Below are experts of layer 2 (counted from 0) of a mixture-of-experts language model. Rows are named router (the router's row for the expert), gate (a neuron's input weights, with its number), up (a neuron's input weights, with its number) and show model dimensions 384-447. Each number is 50 + 15 x the weight over its row's rms, rounded and kept within 0 to 99.
After each expert's rows: a language model's description of what the expert responds to; "mostly gets" lists some tokens that are sent to it at least half of the time. This comes from a sample of Wikipedia text that the model never trained on.

# expert 28
router:40 36 28 36 81 37 51 61 67 40 53 46 48 26 53 61 42 58 52 46 77 47 35 55 61 62 26 46 45 48 69 65 55 35 29 79 17 44 61 46 45 56 47 81 61 59 34 50 36 80 74 51 41 39 58 47 63 66 41 78 38 70 29 32
gate0:80 33 79 64 56 60 42 58 76 30 83 50 64 66 30 12 46 47 49 34 52 60 71 79 47 48 34 43 58 42 13 67 50 43 63 79 62 51 49 54 51 69 44 59 49 57 34 39 37 33 38 54 52 37 36 44 86 71 66 36 56 50 48 31
up0:50 43 40 48 50 65 61 36 60 39 70 50 40 71 46 14 49 45 63 47 83 55 73 97 48 33 52 07 80 38 31 44 49 67 53 62 27 37 34 37 40 75 64 62 76 63 41 34 62 34 22 67 76 31 38 48 57 50 58 45 56 27 58 16
It responds to: Prepositions after verbs or role nouns, mainly "by" after directed, "from" after politician, "for" after anchor, also "with", "at".
mostly gets: " by", " for", " from", "ist", " with", " at"

# expert 37
router:24 45 35 52 49 27 73 48 54 59 64 53 46 39 22 87 65 60 30 53 65 50 66 28 44 74 36 48 52 44 64 62 53 42 46 79 36 40 63 40 45 61 49 68 62 34 09 38 47 51 41 47 23 19 66 41 55 53 55 53 41 43 41 45
gate0:36 44 62 54 61 55 65 46 56 59 68 50 31 47 55 32 58 37 49 50 67 54 41 36 49 56 56 51 68 63 43 40 65 54 31 39 43 41 38 39 37 71 40 46 66 66 57 43 17 55 35 60 59 45 30 25 28 63 26 56 54 72 38 46
up0:39 43 60 51 38 45 39 55 41 47 67 55 63 37 56 50 73 70 48 37 69 17 83 55 50 39 37 36 20 53 41 57 43 54 51 36 31 75 62 49 68 32 36 61 47 38 52 14 52 52 56 83 65 43 50 35 46 66 49 56 60 55 51 46
It responds to: Prepositions after a noun or verb in prose, such as at, in, over, from, into, within, between, introducing places or times.
mostly gets: " at", "In", " In", " over", " in", " from"

# expert 12
router:31 49 35 40 27 41 64 27 46 51 27 60 67 33 49 37 29 66 54 41 56 50 38 33 56 66 45 61 50 51 52 46 46 79 77 53 49 64 66 32 38 44 31 68 58 40 56 46 58 50 53 40 45 38 39 65 43 63 57 26 13 62 49 77
gate0:31 53 93 36 70 48 77 27 41 57 01 32 46 34 48 40 22 76 49 46 28 26 39 62 54 31 83 39 49 35 58 67 65 53 59 25 44 36 43 53 60 79 38 48 43 39 57 68 47 77 70 19 54 44 64 60 41 41 60 55 39 66 45 58
up0:56 44 20 58 31 45 28 77 69 61 95 53 49 64 50 56 92 21 40 51 63 69 54 39 37 68 30 54 48 71 42 30 49 39 45 71 60 61 66 38 58 37 52 57 57 62 45 36 52 31 31 81 59 53 28 36 63 56 32 48 74 45 50 42
It responds to: Nouns and word pieces after prepositions in fixed phrases (in relation, in contrast, into effect, due, similar), plus coordinate-string symbols like ″N, ﻿.
mostly gets: "″N", " due", "°N", " similar", " close", " added"

# expert 39
router:43 62 58 47 35 77 68 21 68 35 38 60 53 46 61 67 45 81 64 56 80 61 46 41 57 83 48 54 46 47 67 43 45 73 60 58 36 49 40 49 56 60 10 65 56 71 39 62 36 29 40 64 55 20 52 61 33 77 47 47 18 47 22 43
gate0:75 79 51 27 40 49 48 44 50 53 39 77 51 70 39 44 28 45 77 42 58 56 65 52 48 41 75 49 31 24 68 61 40 75 54 50 53 82 60 48 49 58 02 58 59 70 41 38 54 64 55 67 37 45 53 27 24 30 42 61 29 34 35 37
up0:63 77 39 84 52 22 69 53 53 46 52 51 26 52 65 62 53 29 64 41 56 45 63 30 38 56 49 46 36 43 82 47 39 67 48 40 41 42 38 31 59 23 56 63 52 59 55 42 53 50 50 39 35 63 43 42 69 50 66 68 37 39 64 46
It responds to: Past-tense reporting or action verbs following a named subject, often split endings, e.g. complained, released, described, signed, renamed.
mostly gets: " made", " held", " won", " took", " received", " announced"

# expert 9
router:13 59 46 50 67 53 60 39 59 53 69 42 35 47 34 66 65 62 42 39 58 60 70 64 40 67 31 59 56 62 52 56 61 63 49 61 16 74 77 55 39 65 43 67 44 31 28 43 21 46 54 52 70 43 47 61 16 68 53 77 43 80 36 43
gate0:51 60 30 41 61 57 40 39 74 32 48 49 67 35 19 50 01 67 41 47 40 47 57 46 59 36 39 69 56 63 54 40 60 49 40 77 72 36 47 55 27 56 25 30 37 45 58 60 42 45 54 37 75 48 53 72 28 15 58 51 49 42 26 49
up0:51 52 65 41 51 54 41 50 71 50 49 65 54 44 40 24 30 55 52 57 50 49 54 69 65 43 50 52 67 38 77 42 42 70 56 77 47 48 68 66 67 67 54 48 58 43 59 49 19 56 52 27 53 55 46 65 64 13 39 51 44 50 31 52
It responds to: Opening quotation marks before titles or nicknames, sentence-final periods with line breaks, and opening == of headings, e.g. "King Wilhelm I".
mostly gets: " \"", ".\n\n", "\n\n", "==", " |\n\n", " =\n\n"

# expert 21
router:45 59 42 47 14 33 39 31 52 62 35 80 43 50 51 65 66 51 70 49 29 70 67 53 38 71 18 63 47 45 70 50 60 58 49 73 64 75 48 48 41 39 36 52 59 40 19 48 35 44 43 36 55 32 30 33 51 58 60 34 44 59 15 23
gate0:54 60 24 61 47 54 65 23 54 76 47 46 59 41 30 33 80 54 69 54 56 49 73 39 38 64 38 64 63 50 49 45 55 48 47 53 55 48 61 75 36 37 41 57 47 56 55 68 56 41 58 47 45 63 56 50 56 58 77 59 50 76 32 33
up0:40 68 56 76 44 46 66 57 66 79 48 51 41 50 70 36 44 36 46 67 39 17 54 67 75 63 36 51 42 45 29 68 30 82 72 60 60 41 48 65 31 68 65 45 43 40 47 66 26 42 88 46 67 52 64 33 50 40 34 49 42 44 30 55
It responds to: Main verbs is, was, were, has, had and the preposition in right after a subject noun, e.g. Airport is, inaugurated in.
mostly gets: " in", " is", " was", " on", " were", " has"

# expert 14
router:60 44 59 44 34 33 58 34 61 41 47 76 52 37 35 59 33 62 66 47 59 29 40 43 66 52 36 61 57 39 49 51 53 65 48 69 29 52 72 44 40 71 38 58 45 43 30 31 67 61 54 41 48 32 62 50 44 91 50 62 38 72 42 65
gate0:46 42 50 48 14 63 23 38 62 62 55 67 92 52 52 62 47 65 74 32 74 45 37 65 65 35 57 66 78 71 42 62 47 67 37 57 18 55 68 45 26 52 25 47 51 24 59 15 71 38 66 73 41 56 27 68 77 59 61 29 72 34 65 56
up0:70 36 52 59 22 48 57 33 66 63 38 64 66 25 40 43 46 52 59 63 39 56 15 37 29 43 39 84 75 41 45 64 64 30 37 66 50 59 62 55 37 58 79 44 34 23 62 66 83 53 51 26 34 50 41 16 79 33 36 22 40 56 51 40
It responds to: Adjectives and numbers right after an article, such as new, second, high, large, original, plus digit groups in measurements like 1,250 mm.
mostly gets: " new", "000", " second", " high", " third", " large"

# expert 62
router:49 31 39 59 60 62 54 40 58 49 38 79 54 58 31 67 53 47 59 64 65 59 49 44 24 61 45 45 63 48 67 59 72 48 75 76 44 40 64 31 25 61 01 70 56 44 44 67 48 51 69 44 61 33 43 09 45 57 57 51 44 41 41 59
gate0:49 22 55 60 64 52 74 29 18 57 66 61 58 74 57 65 39 19 62 56 59 62 39 30 59 69 58 41 53 23 37 51 25 45 62 67 30 45 32 29 58 57 20 75 36 49 51 63 40 51 46 62 21 66 77 46 38 46 58 59 62 35 48 50
up0:50 41 49 43 69 59 67 53 39 56 40 54 67 74 54 58 63 47 42 82 70 54 40 30 65 51 50 47 69 23 44 50 35 30 56 80 13 67 43 42 37 52 25 71 56 47 68 58 68 47 48 75 15 49 35 42 46 57 50 46 37 22 29 20
It responds to: Markup symbols opening a line, mainly hyphen bullets in infobox lists like - Born: or - Kingdom:, plus table pipes and heading equals signs.
mostly gets: "-", "|", "=", "   ", " ", "===="

# expert 5
router:30 52 63 22 49 35 34 38 75 47 20 64 29 43 54 49 30 40 67 73 38 62 45 32 49 61 34 33 51 65 63 59 84 41 68 56 20 54 39 61 39 46 32 56 33 57 67 35 42 41 38 62 65 35 25 58 50 85 49 35 40 68 49 39
gate0:64 52 37 30 63 33 42 53 47 48 42 42 47 43 47 52 68 76 55 56 47 46 41 51 33 94 56 45 49 11 46 48 53 36 72 61 37 61 53 46 68 28 58 67 43 36 45 40 42 43 48 64 57 54 50 51 71 48 57 34 66 48 54 46
up0:44 58 47 46 68 36 46 43 46 39 34 42 29 45 48 65 84 59 59 48 47 62 41 26 51 99 60 27 52 28 56 44 62 30 66 49 31 58 45 52 40 31 62 78 34 35 49 31 64 47 55 72 63 46 18 67 70 50 69 37 60 42 18 43
It responds to: Object pronouns, possessives and demonstratives after prepositions or verbs in prose, such as it, them, his, this, the.
mostly gets: " it", " her", " this", " It", " him", " their"

# expert 34
router:25 51 51 32 60 46 41 55 45 49 43 63 34 40 39 68 56 58 65 64 64 17 33 45 48 67 49 64 79 53 39 67 82 35 49 62 48 58 48 29 27 63 30 66 38 55 36 49 34 38 65 53 53 38 45 33 37 48 53 53 62 47 33 40
gate0:55 30 71 45 63 76 51 51 49 52 56 42 66 55 33 63 64 18 24 48 44 22 59 27 36 20 52 24 31 65 37 65 63 60 36 39 45 39 37 54 41 54 52 69 69 36 74 52 47 45 38 73 52 54 37 24 52 45 46 74 51 31 43 74
up0:66 57 48 34 44 46 58 45 44 65 41 67 59 44 53 25 35 25 50 59 56 56 60 44 43 61 63 69 43 57 41 79 37 39 50 37 52 53 48 25 34 45 57 50 47 20 79 75 38 64 48 56 47 51 65 54 53 22 41 36 48 35 59 88
It responds to: Middle and ending syllables of long, rare or foreign words, e.g. symph-ys-is, gast-ron-omy, st-ev-edore, with Latin and taxonomic endings.
mostly gets: "ium", "ron", "oph", "yl", "iat", "ys"

# expert 44
router:48 47 41 57 43 47 42 66 50 39 49 49 62 23 62 63 26 69 45 52 48 42 30 34 30 50 37 54 55 49 71 61 74 78 46 70 33 57 47 53 44 69 39 66 57 42 49 49 49 47 47 47 58 29 40 45 48 82 57 44 37 54 19 52
gate0:30 54 82 53 42 55 32 63 61 40 55 84 65 42 45 61 52 17 35 68 79 64 34 48 35 33 34 58 47 46 46 79 20 59 35 39 50 33 47 53 53 71 31 59 45 38 51 58 44 45 38 44 74 72 46 33 36 58 61 35 34 63 54 47
up0:39 57 78 41 36 48 28 48 81 46 56 54 81 39 45 41 42 39 24 67 92 24 40 46 56 29 32 43 32 32 33 40 48 46 41 35 34 63 53 70 43 48 52 44 58 57 48 70 44 76 45 51 66 69 60 46 47 61 43 34 48 85 60 42
It responds to: Connective adverbs and list introducers mid-sentence, like also, including, then, such, later, probably, plus some table cells.
mostly gets: " also", " including", " then", " include", " included", " however"

# expert 27
router:54 53 47 36 61 42 84 39 49 46 51 78 34 44 55 61 50 71 51 58 69 73 43 40 57 80 16 63 43 52 55 50 63 55 55 80 20 37 53 44 36 51 60 65 49 46 02 68 63 69 39 61 29 34 72 54 25 76 35 54 42 59 36 71
gate0:41 60 52 49 49 58 55 35 65 68 49 61 47 53 47 22 49 49 59 62 69 58 43 60 42 63 44 70 47 49 42 67 58 54 51 46 44 60 89 46 47 51 67 72 64 49 15 60 52 25 55 29 22 44 50 48 36 33 36 42 61 52 47 42
up0:00 53 42 77 49 34 36 57 36 56 78 47 44 37 50 59 57 44 36 70 51 34 47 48 40 57 44 23 41 38 51 43 60 58 20 47 55 63 31 74 68 52 35 27 49 44 78 21 59 43 50 76 48 24 47 56 68 43 63 48 72 18 35 74
It responds to: Prepositions and infinitive to following verbs or adjectives, such as tended to, bounded to, in accordance with, known as.
mostly gets: " to", " with", " as", " into", " between", " from"

# expert 36
router:44 48 61 47 53 39 31 46 68 44 43 68 54 50 44 48 66 53 60 67 67 66 28 65 66 53 37 28 62 53 52 53 59 43 64 60 58 78 58 14 31 48 44 56 37 34 49 28 20 80 63 59 46 52 78 40 24 59 54 41 21 70 43 46
gate0:61 72 69 41 49 39 46 51 48 04 47 43 49 38 37 58 51 35 54 47 34 51 66 25 53 74 75 49 12 59 58 43 51 67 42 45 33 37 70 31 52 41 44 37 64 28 52 63 89 72 05 37 56 68 64 52 49 63 84 78 54 72 60 87
up0:45 55 57 56 28 49 37 42 57 37 53 64 66 55 40 69 47 45 58 37 36 61 42 14 58 51 68 39 48 41 57 50 49 81 41 60 47 50 51 10 45 40 45 32 36 25 60 46 74 49 23 42 63 79 43 43 58 64 43 47 44 52 42 68
It responds to: First words of infobox lines, list items and table cells, such as First holder, Total, •, Did not advance, plus not, both.
mostly gets: " not", " first", " both", " Preceded", " •", " all"

# expert 23
router:18 25 35 52 55 37 62 52 55 48 24 50 43 60 40 66 51 65 86 52 60 30 42 39 46 50 55 42 61 61 49 55 65 50 44 62 51 62 40 47 44 65 68 82 40 30 48 58 26 51 39 43 72 38 70 42 51 55 42 39 36 55 56 17
gate0:71 40 47 48 42 47 41 37 27 21 31 33 64 56 50 60 13 27 42 40 55 42 43 53 57 20 51 45 32 60 67 40 58 50 83 75 43 29 62 57 30 45 48 41 44 71 45 56 69 44 44 80 56 66 53 51 37 63 58 65 57 03 54 56
up0:59 44 48 28 43 56 41 37 57 63 40 83 45 57 39 36 71 37 66 57 33 76 49 25 66 37 54 54 63 52 49 31 66 35 57 62 59 56 44 52 26 45 26 65 29 33 61 06 53 39 45 65 57 39 50 32 58 83 63 46 78 22 50 71
It responds to: Three-digit year prefixes like 199, 201, 202 before a final digit, plus standalone two- or three-digit numbers in stat tables.
mostly gets: "199", "202", "201", "200", "197", "196"

# expert 4
router:51 58 39 17 66 39 42 51 68 37 49 56 49 48 39 73 66 79 53 55 67 33 56 28 44 68 30 48 64 50 65 52 65 55 58 81 40 62 57 39 37 40 33 64 65 43 50 41 30 85 45 62 56 28 38 51 27 56 51 43 44 65 43 44
gate0:51 49 56 59 63 46 51 43 33 54 52 58 62 39 73 52 48 68 59 68 33 60 35 57 38 46 39 62 52 21 55 37 47 84 42 48 66 42 36 55 29 43 62 57 77 49 53 41 51 53 50 41 38 76 41 42 20 61 35 25 48 47 47 53
up0:42 52 45 55 41 51 53 53 78 47 42 51 06 56 40 64 60 12 33 24 75 29 49 67 57 60 62 50 48 44 36 69 30 09 61 46 24 56 64 40 73 49 47 50 24 48 36 52 41 32 34 71 65 41 52 65 58 34 62 67 50 33 30 42
It responds to: Last digit of years and numbers after a century prefix like 201 or 200, also small numbers in tables and score grids.
mostly gets: "3", "6", "7", "4", "9", "8"

# expert 55
router:44 39 42 31 38 29 61 56 45 41 41 53 49 45 54 73 63 72 51 36 39 29 58 40 62 61 09 41 60 40 54 63 66 67 51 72 64 61 47 12 07 54 50 70 53 32 33 57 55 44 48 44 49 46 82 57 32 79 65 60 38 65 36 48
gate0:60 54 40 70 56 57 38 57 77 52 48 39 37 21 48 47 62 52 59 61 38 03 51 26 56 55 38 54 55 48 50 66 60 49 69 38 49 28 47 69 48 50 41 65 41 66 28 61 50 33 55 45 47 46 32 46 67 45 75 52 37 61 58 39
up0:70 62 22 69 41 56 41 64 69 59 51 46 39 31 47 31 58 56 48 65 38 12 45 38 52 61 43 56 35 60 46 49 66 44 56 45 70 21 44 70 36 45 54 56 44 60 28 48 51 31 52 62 50 51 34 37 55 64 73 48 35 68 53 36
It responds to: Inner fragments of foreign or rare names and words after an initial capital, such as hen in Zhenping, ain, ind, ass.
mostly gets: "ilm", "IA", ".D", "^", "OL", "OW"

# expert 0
router:58 38 45 45 49 58 47 31 75 54 37 43 48 27 44 52 68 59 54 70 59 49 21 61 32 42 30 47 54 61 42 63 66 38 50 64 61 73 65 41 45 59 52 58 37 39 34 57 49 67 74 28 50 43 68 66 58 50 32 44 28 55 28 42
gate0:61 56 37 38 56 32 46 29 35 44 58 38 25 52 45 59 65 09 36 44 35 30 45 37 58 37 49 48 62 73 52 49 60 75 14 32 48 35 60 53 62 65 69 60 34 55 27 40 79 49 61 56 60 52 27 57 43 25 47 42 54 58 45 38
up0:21 44 36 12 37 31 37 16 29 34 45 49 17 61 60 70 49 39 22 61 46 50 53 54 44 36 74 74 68 56 44 50 54 62 39 44 64 71 73 53 34 68 70 48 37 61 37 44 42 43 48 65 40 44 46 68 69 56 45 52 30 79 59 57
It responds to: Words after a determiner naming quantity, rank or relation, such as first, two, most, other, eldest, daughter, greatest.
mostly gets: " two", " other", " first", " one", " three", " all"

# expert 25
router:46 63 47 42 35 27 38 60 46 67 30 52 58 30 54 41 39 60 44 51 57 56 55 41 44 56 40 53 46 51 46 55 84 55 46 48 53 51 82 61 31 51 46 60 57 60 30 45 34 49 59 51 39 45 33 37 39 56 66 72 46 38 48 54
gate0:55 44 29 25 43 61 48 10 48 57 18 23 38 14 50 19 50 41 58 83 58 69 31 36 59 35 47 63 54 48 52 64 71 36 66 44 42 77 31 46 36 59 52 60 39 51 52 53 65 47 43 71 23 53 34 55 43 62 49 48 63 13 64 64
up0:37 52 60 53 53 61 14 51 68 70 62 84 41 29 40 46 58 28 53 55 41 64 55 56 56 63 41 32 74 56 48 36 76 50 70 24 47 54 71 60 49 30 49 64 52 40 62 54 51 40 61 82 51 69 68 50 32 36 56 47 81 65 68 63
It responds to: Colons after infobox field labels like NOC:, Class:, Born:, plus table pipes, and nationality adjectives like British, German, former.
mostly gets: " former", " British", "====", " German", " French", " Japanese"

# expert 57
router:37 53 61 55 62 42 68 34 64 22 37 67 40 49 47 63 68 63 71 51 64 22 55 37 49 66 24 43 45 58 53 54 61 52 69 74 58 32 65 36 57 65 27 70 50 62 39 69 61 61 39 53 71 39 58 59 55 66 50 53 41 58 50 23
gate0:29 58 67 52 50 44 66 41 59 59 50 52 22 76 59 49 51 38 67 51 44 21 67 51 33 52 39 63 73 36 65 44 51 35 54 56 58 57 66 26 91 39 38 30 57 41 60 40 35 52 85 55 63 49 55 29 53 11 68 36 81 48 76 50
up0:31 48 72 60 32 44 49 35 45 60 29 55 44 64 71 25 13 48 57 29 41 40 42 65 24 29 24 42 35 51 62 21 56 42 65 49 45 45 59 36 71 46 38 40 40 33 55 34 50 37 61 69 54 50 49 41 53 40 89 59 95 47 77 38
It responds to: Final pieces of words and names, mostly plural or noun suffixes like ies, ts, ions, ers, as in Lostprophets, Khmelnytskyi, Iranians.
mostly gets: "ies", "ts", "ions", "ations", "ings", "ets"

# expert 17
router:45 45 45 61 49 24 58 46 81 43 54 72 53 40 42 77 65 47 49 31 61 60 51 49 58 60 36 49 73 44 52 52 76 50 67 74 63 60 31 33 24 70 67 76 35 27 41 47 34 57 40 39 51 44 52 55 23 63 40 26 31 64 26 51
gate0:62 77 52 31 65 53 52 53 26 48 50 37 48 50 48 57 48 64 56 45 62 47 52 19 39 43 68 51 49 50 43 45 39 74 53 62 51 36 59 45 52 30 33 28 63 29 51 68 75 56 43 37 28 41 50 45 39 80 71 66 65 59 59 32
up0:30 40 57 57 61 32 53 46 67 61 61 21 38 39 64 54 65 70 48 49 32 54 89 62 30 55 65 68 40 48 50 36 47 41 51 32 43 49 63 61 44 39 61 70 85 74 50 43 31 66 41 35 53 74 56 30 35 27 62 42 50 43 76 59
It responds to: Pipe cells, en and em dashes, hyphens and slashes in tables, lists and date ranges, such as 1941 – 1945 or empty – cells.
mostly gets: " -", " /", " –", " —", "r", " +"

# expert 7
router:39 58 15 47 71 39 46 41 57 51 39 36 42 37 34 59 41 48 78 60 74 37 45 52 71 52 22 31 59 40 43 63 51 52 54 61 45 61 48 30 40 72 35 70 19 35 29 59 39 68 50 38 32 36 61 58 40 57 40 51 37 53 31 55
gate0:52 43 57 37 63 31 41 52 23 36 58 33 41 38 65 52 59 59 44 50 29 39 47 56 57 43 35 27 56 46 31 54 39 47 55 29 31 34 28 50 32 84 47 63 50 52 36 59 56 48 36 68 80 28 52 56 27 54 62 37 54 50 35 44
up0:24 62 53 51 53 17 56 62 28 49 50 24 22 37 73 69 65 78 54 35 48 31 49 42 58 26 43 38 35 52 46 36 62 41 41 44 30 37 52 33 14 53 55 54 53 38 28 65 42 33 55 60 99 36 61 68 35 51 61 38 80 49 50 87
It responds to: Final pieces of multi-piece names and words, such as ia, ica, ington, burgh, inning, often before a comma or bracket.
mostly gets: " Angeles", "ica", "ington", "den", "ya", "gie"

# expert 63
router:36 48 53 53 32 40 40 39 42 34 45 68 39 56 65 56 35 49 50 49 34 52 53 43 29 87 34 66 72 36 65 33 87 40 43 82 47 76 64 22 34 43 37 65 46 45 27 37 47 56 62 50 45 43 60 58 52 64 53 57 55 31 45 36
gate0:46 44 35 72 57 41 76 59 29 60 56 42 77 63 75 85 48 41 45 56 43 58 30 57 53 38 49 60 66 48 50 40 36 47 74 54 68 56 99 59 48 46 44 63 38 50 53 41 83 29 35 69 52 41 61 41 69 67 51 33 80 38 67 50
up0:32 35 49 72 45 21 44 50 38 73 52 36 26 53 76 78 53 35 63 75 53 75 38 49 55 42 60 45 45 43 54 39 46 53 37 50 51 53 60 67 53 58 45 63 45 58 42 64 74 57 54 38 70 36 40 51 62 57 60 45 77 51 62 50
It responds to: Pipe characters separating cells in wiki tables, especially after numbers or names in election and sports results, plus semicolon list separators.
mostly gets: " |", " |\n", " —;", ";", ".;", ");"

# expert 10
router:36 59 31 47 44 35 50 25 66 59 49 67 47 49 58 60 40 59 60 76 51 43 19 28 56 59 45 37 62 43 61 74 75 71 65 56 28 59 47 36 24 45 48 42 51 41 41 62 63 44 56 49 25 39 47 74 32 55 76 34 67 42 67 45
gate0:57 50 52 48 41 57 54 61 36 44 70 53 32 39 69 35 38 47 37 39 71 56 51 55 36 53 14 39 77 70 31 20 60 67 22 28 57 35 76 37 14 37 63 36 40 66 29 51 42 30 72 56 14 74 64 55 63 36 66 56 51 55 67 64
up0:48 54 47 49 56 52 34 35 74 46 08 55 80 59 39 62 54 53 58 48 29 30 49 47 70 38 78 54 28 27 66 73 37 37 67 76 45 55 31 70 78 68 39 64 53 34 59 55 64 70 20 55 82 17 43 53 46 74 32 43 48 47 30 50
It responds to: Opening pieces of capitalized words, names and titles, often after "the" or a table bar, e.g. Prov, Imperial, Richard, Val.
mostly gets: " Richard", " Mr", "John", " Royal", " Robert", " royal"

# expert 54
router:33 45 56 41 49 48 34 42 61 49 48 57 45 45 62 67 33 60 45 30 44 45 42 31 49 46 46 30 44 47 75 63 76 64 66 63 24 55 42 39 47 63 37 65 38 53 29 47 44 71 59 60 43 52 59 56 35 69 74 56 50 79 53 65
gate0:62 49 41 51 53 01 44 58 55 54 55 51 84 78 26 63 54 58 49 76 54 44 78 43 63 33 40 48 34 46 29 58 53 58 57 34 36 52 36 50 57 55 36 28 72 62 45 38 61 61 57 42 68 22 47 37 44 34 64 27 51 40 67 51
up0:52 90 53 61 48 57 21 79 65 33 30 50 38 54 57 41 22 43 61 70 45 79 21 73 44 66 31 26 39 55 31 55 62 42 40 43 38 39 46 36 48 18 50 58 20 53 47 56 61 45 39 56 46 42 51 38 54 24 70 59 00 38 46 63
It responds to: First names or opening capital pieces of proper names after commas, "by" or titles, such as Peter, Roger, Geoff, Mas-ayuki.
mostly gets: " Richard", " Chris", " Steve", " Peter", " George", " Robert"

# expert 41
router:36 39 54 27 44 38 57 52 61 31 35 46 48 42 45 59 67 50 66 57 66 50 51 40 50 50 35 46 52 67 70 57 69 41 42 56 41 57 73 26 30 52 41 66 50 35 29 63 34 82 43 32 65 24 18 36 51 55 60 57 60 70 57 32
gate0:60 54 53 37 50 42 54 41 66 33 48 40 68 65 44 58 62 51 58 55 50 28 61 45 81 38 66 68 44 49 68 55 58 29 46 42 38 52 72 47 56 31 49 46 52 39 44 45 92 27 43 78 62 49 31 47 38 58 35 82 41 77 38 62
up0:73 44 32 82 43 49 57 70 24 69 58 48 35 37 89 49 68 46 33 42 59 50 44 69 28 66 41 49 49 56 60 52 34 67 84 50 54 54 52 70 34 78 52 49 47 60 70 59 09 64 51 33 25 72 65 47 52 54 55 38 54 35 58 05
It responds to: Short numerals and digit fragments in table cells, reference numbers and scores, such as 1, 0, 18 or 4:04.20.
mostly gets: "1", "0", "2", "10", "12", "14"

# expert 11
router:46 65 19 59 48 38 45 57 63 39 50 81 36 68 37 33 80 56 55 65 64 63 49 46 42 89 31 50 58 26 58 41 65 47 49 62 12 68 59 41 39 54 47 56 67 37 32 46 33 54 44 66 55 43 52 45 56 49 40 56 39 56 43 20
gate0:75 66 39 63 65 56 43 50 74 31 26 43 20 72 37 36 86 29 56 42 48 51 47 78 02 66 22 64 42 81 61 54 53 40 45 52 40 56 38 46 68 38 46 28 54 54 44 64 44 43 52 48 42 47 53 41 39 29 58 31 20 43 14 27
up0:58 53 53 63 49 43 52 50 41 46 67 46 65 55 43 42 48 40 41 42 39 30 52 42 48 66 30 28 41 71 52 42 69 47 61 57 44 69 57 48 82 25 53 66 75 50 67 61 19 38 64 88 47 51 35 43 52 61 22 36 40 67 29 37
It responds to: Closing parentheses, quotation marks and periods ending a span, often after years in citations or codes in tables: (2009), "Bobo", (CAN).
mostly gets: ")", "\"", "),", "ly", ").", "'"

# expert 53
router:29 60 58 23 56 19 62 27 60 36 52 66 43 38 40 42 44 50 61 29 46 51 43 46 39 61 30 68 53 50 59 50 58 51 54 49 06 73 54 33 30 64 45 56 51 43 36 34 56 47 45 68 68 50 49 30 29 60 66 68 46 70 17 32
gate0:55 71 55 58 56 42 40 32 61 31 47 49 31 49 44 57 70 55 71 36 61 45 39 50 71 60 34 58 70 36 35 38 37 46 61 61 22 66 59 49 34 53 11 39 38 46 49 67 77 33 59 51 33 55 41 51 47 59 65 24 42 45 62 69
up0:75 41 44 32 65 76 72 48 48 61 63 50 67 62 63 42 34 55 43 53 74 64 44 56 70 05 67 38 55 71 72 36 56 63 61 57 64 52 16 49 46 64 32 46 57 68 56 63 51 67 55 43 36 57 50 76 40 47 40 75 49 39 49 66
It responds to: Periods, colons and period-plus-newline marks ending a sentence or list number, before words like The, He, In.
mostly gets: ".", ".\n\n", ").", ".\n", "\".", ").\n\n"

# expert 26
router:17 52 21 60 77 33 34 57 48 34 30 33 57 53 58 60 57 53 58 55 69 52 33 54 27 67 24 83 69 57 64 53 45 47 38 62 19 41 43 31 38 44 16 53 59 37 25 47 19 38 51 26 59 18 62 57 45 67 50 48 44 48 51 19
gate0:47 49 61 23 74 67 79 71 58 42 45 46 54 48 48 74 72 32 33 58 40 47 59 60 43 49 43 45 52 46 55 56 56 43 46 77 47 46 56 49 46 39 36 55 61 45 45 49 65 52 33 28 33 78 66 53 63 70 39 44 52 38 50 53
up0:51 46 58 49 55 42 70 64 61 47 43 57 96 54 49 54 67 43 31 59 52 41 67 65 42 49 50 59 38 38 48 56 73 79 67 72 43 48 60 53 45 32 46 67 69 41 64 57 52 44 44 12 51 57 79 51 59 63 37 48 77 20 50 50
It responds to: Lone uppercase letters starting names, initialisms or chemistry terms, such as the H of pH, D in DRG, M in Muslims.
mostly gets: "S", "B", "L", "C", "M", "N"

# expert 30
router:39 39 41 51 40 50 39 23 51 43 30 47 59 40 60 49 68 63 47 46 28 38 34 26 54 72 30 21 56 44 53 65 71 58 62 65 26 61 41 27 19 57 40 83 72 58 10 42 52 40 51 37 58 45 41 51 28 80 60 55 41 58 33 44
gate0:49 41 75 61 42 47 62 52 29 66 38 39 65 65 50 39 27 33 54 72 32 56 51 40 50 80 62 55 49 68 56 76 47 68 66 70 42 51 76 56 74 33 17 68 37 55 27 33 56 46 43 07 62 65 36 77 56 74 68 28 63 09 59 31
up0:24 35 49 42 25 54 31 34 53 41 66 36 37 71 40 33 56 79 49 52 60 24 49 41 33 31 28 30 62 57 27 59 65 34 26 39 33 43 48 57 29 93 32 22 57 54 63 39 38 23 54 65 60 54 71 73 47 39 38 55 40 44 28 52
It responds to: Pipe characters opening table rows after line breaks or separator lines, plus header words like Win, Type, Genre, and football positions MF, FW.
mostly gets: "|", "|---|---|---|---|\n", " MF", " Genre", " Win", " Synonyms"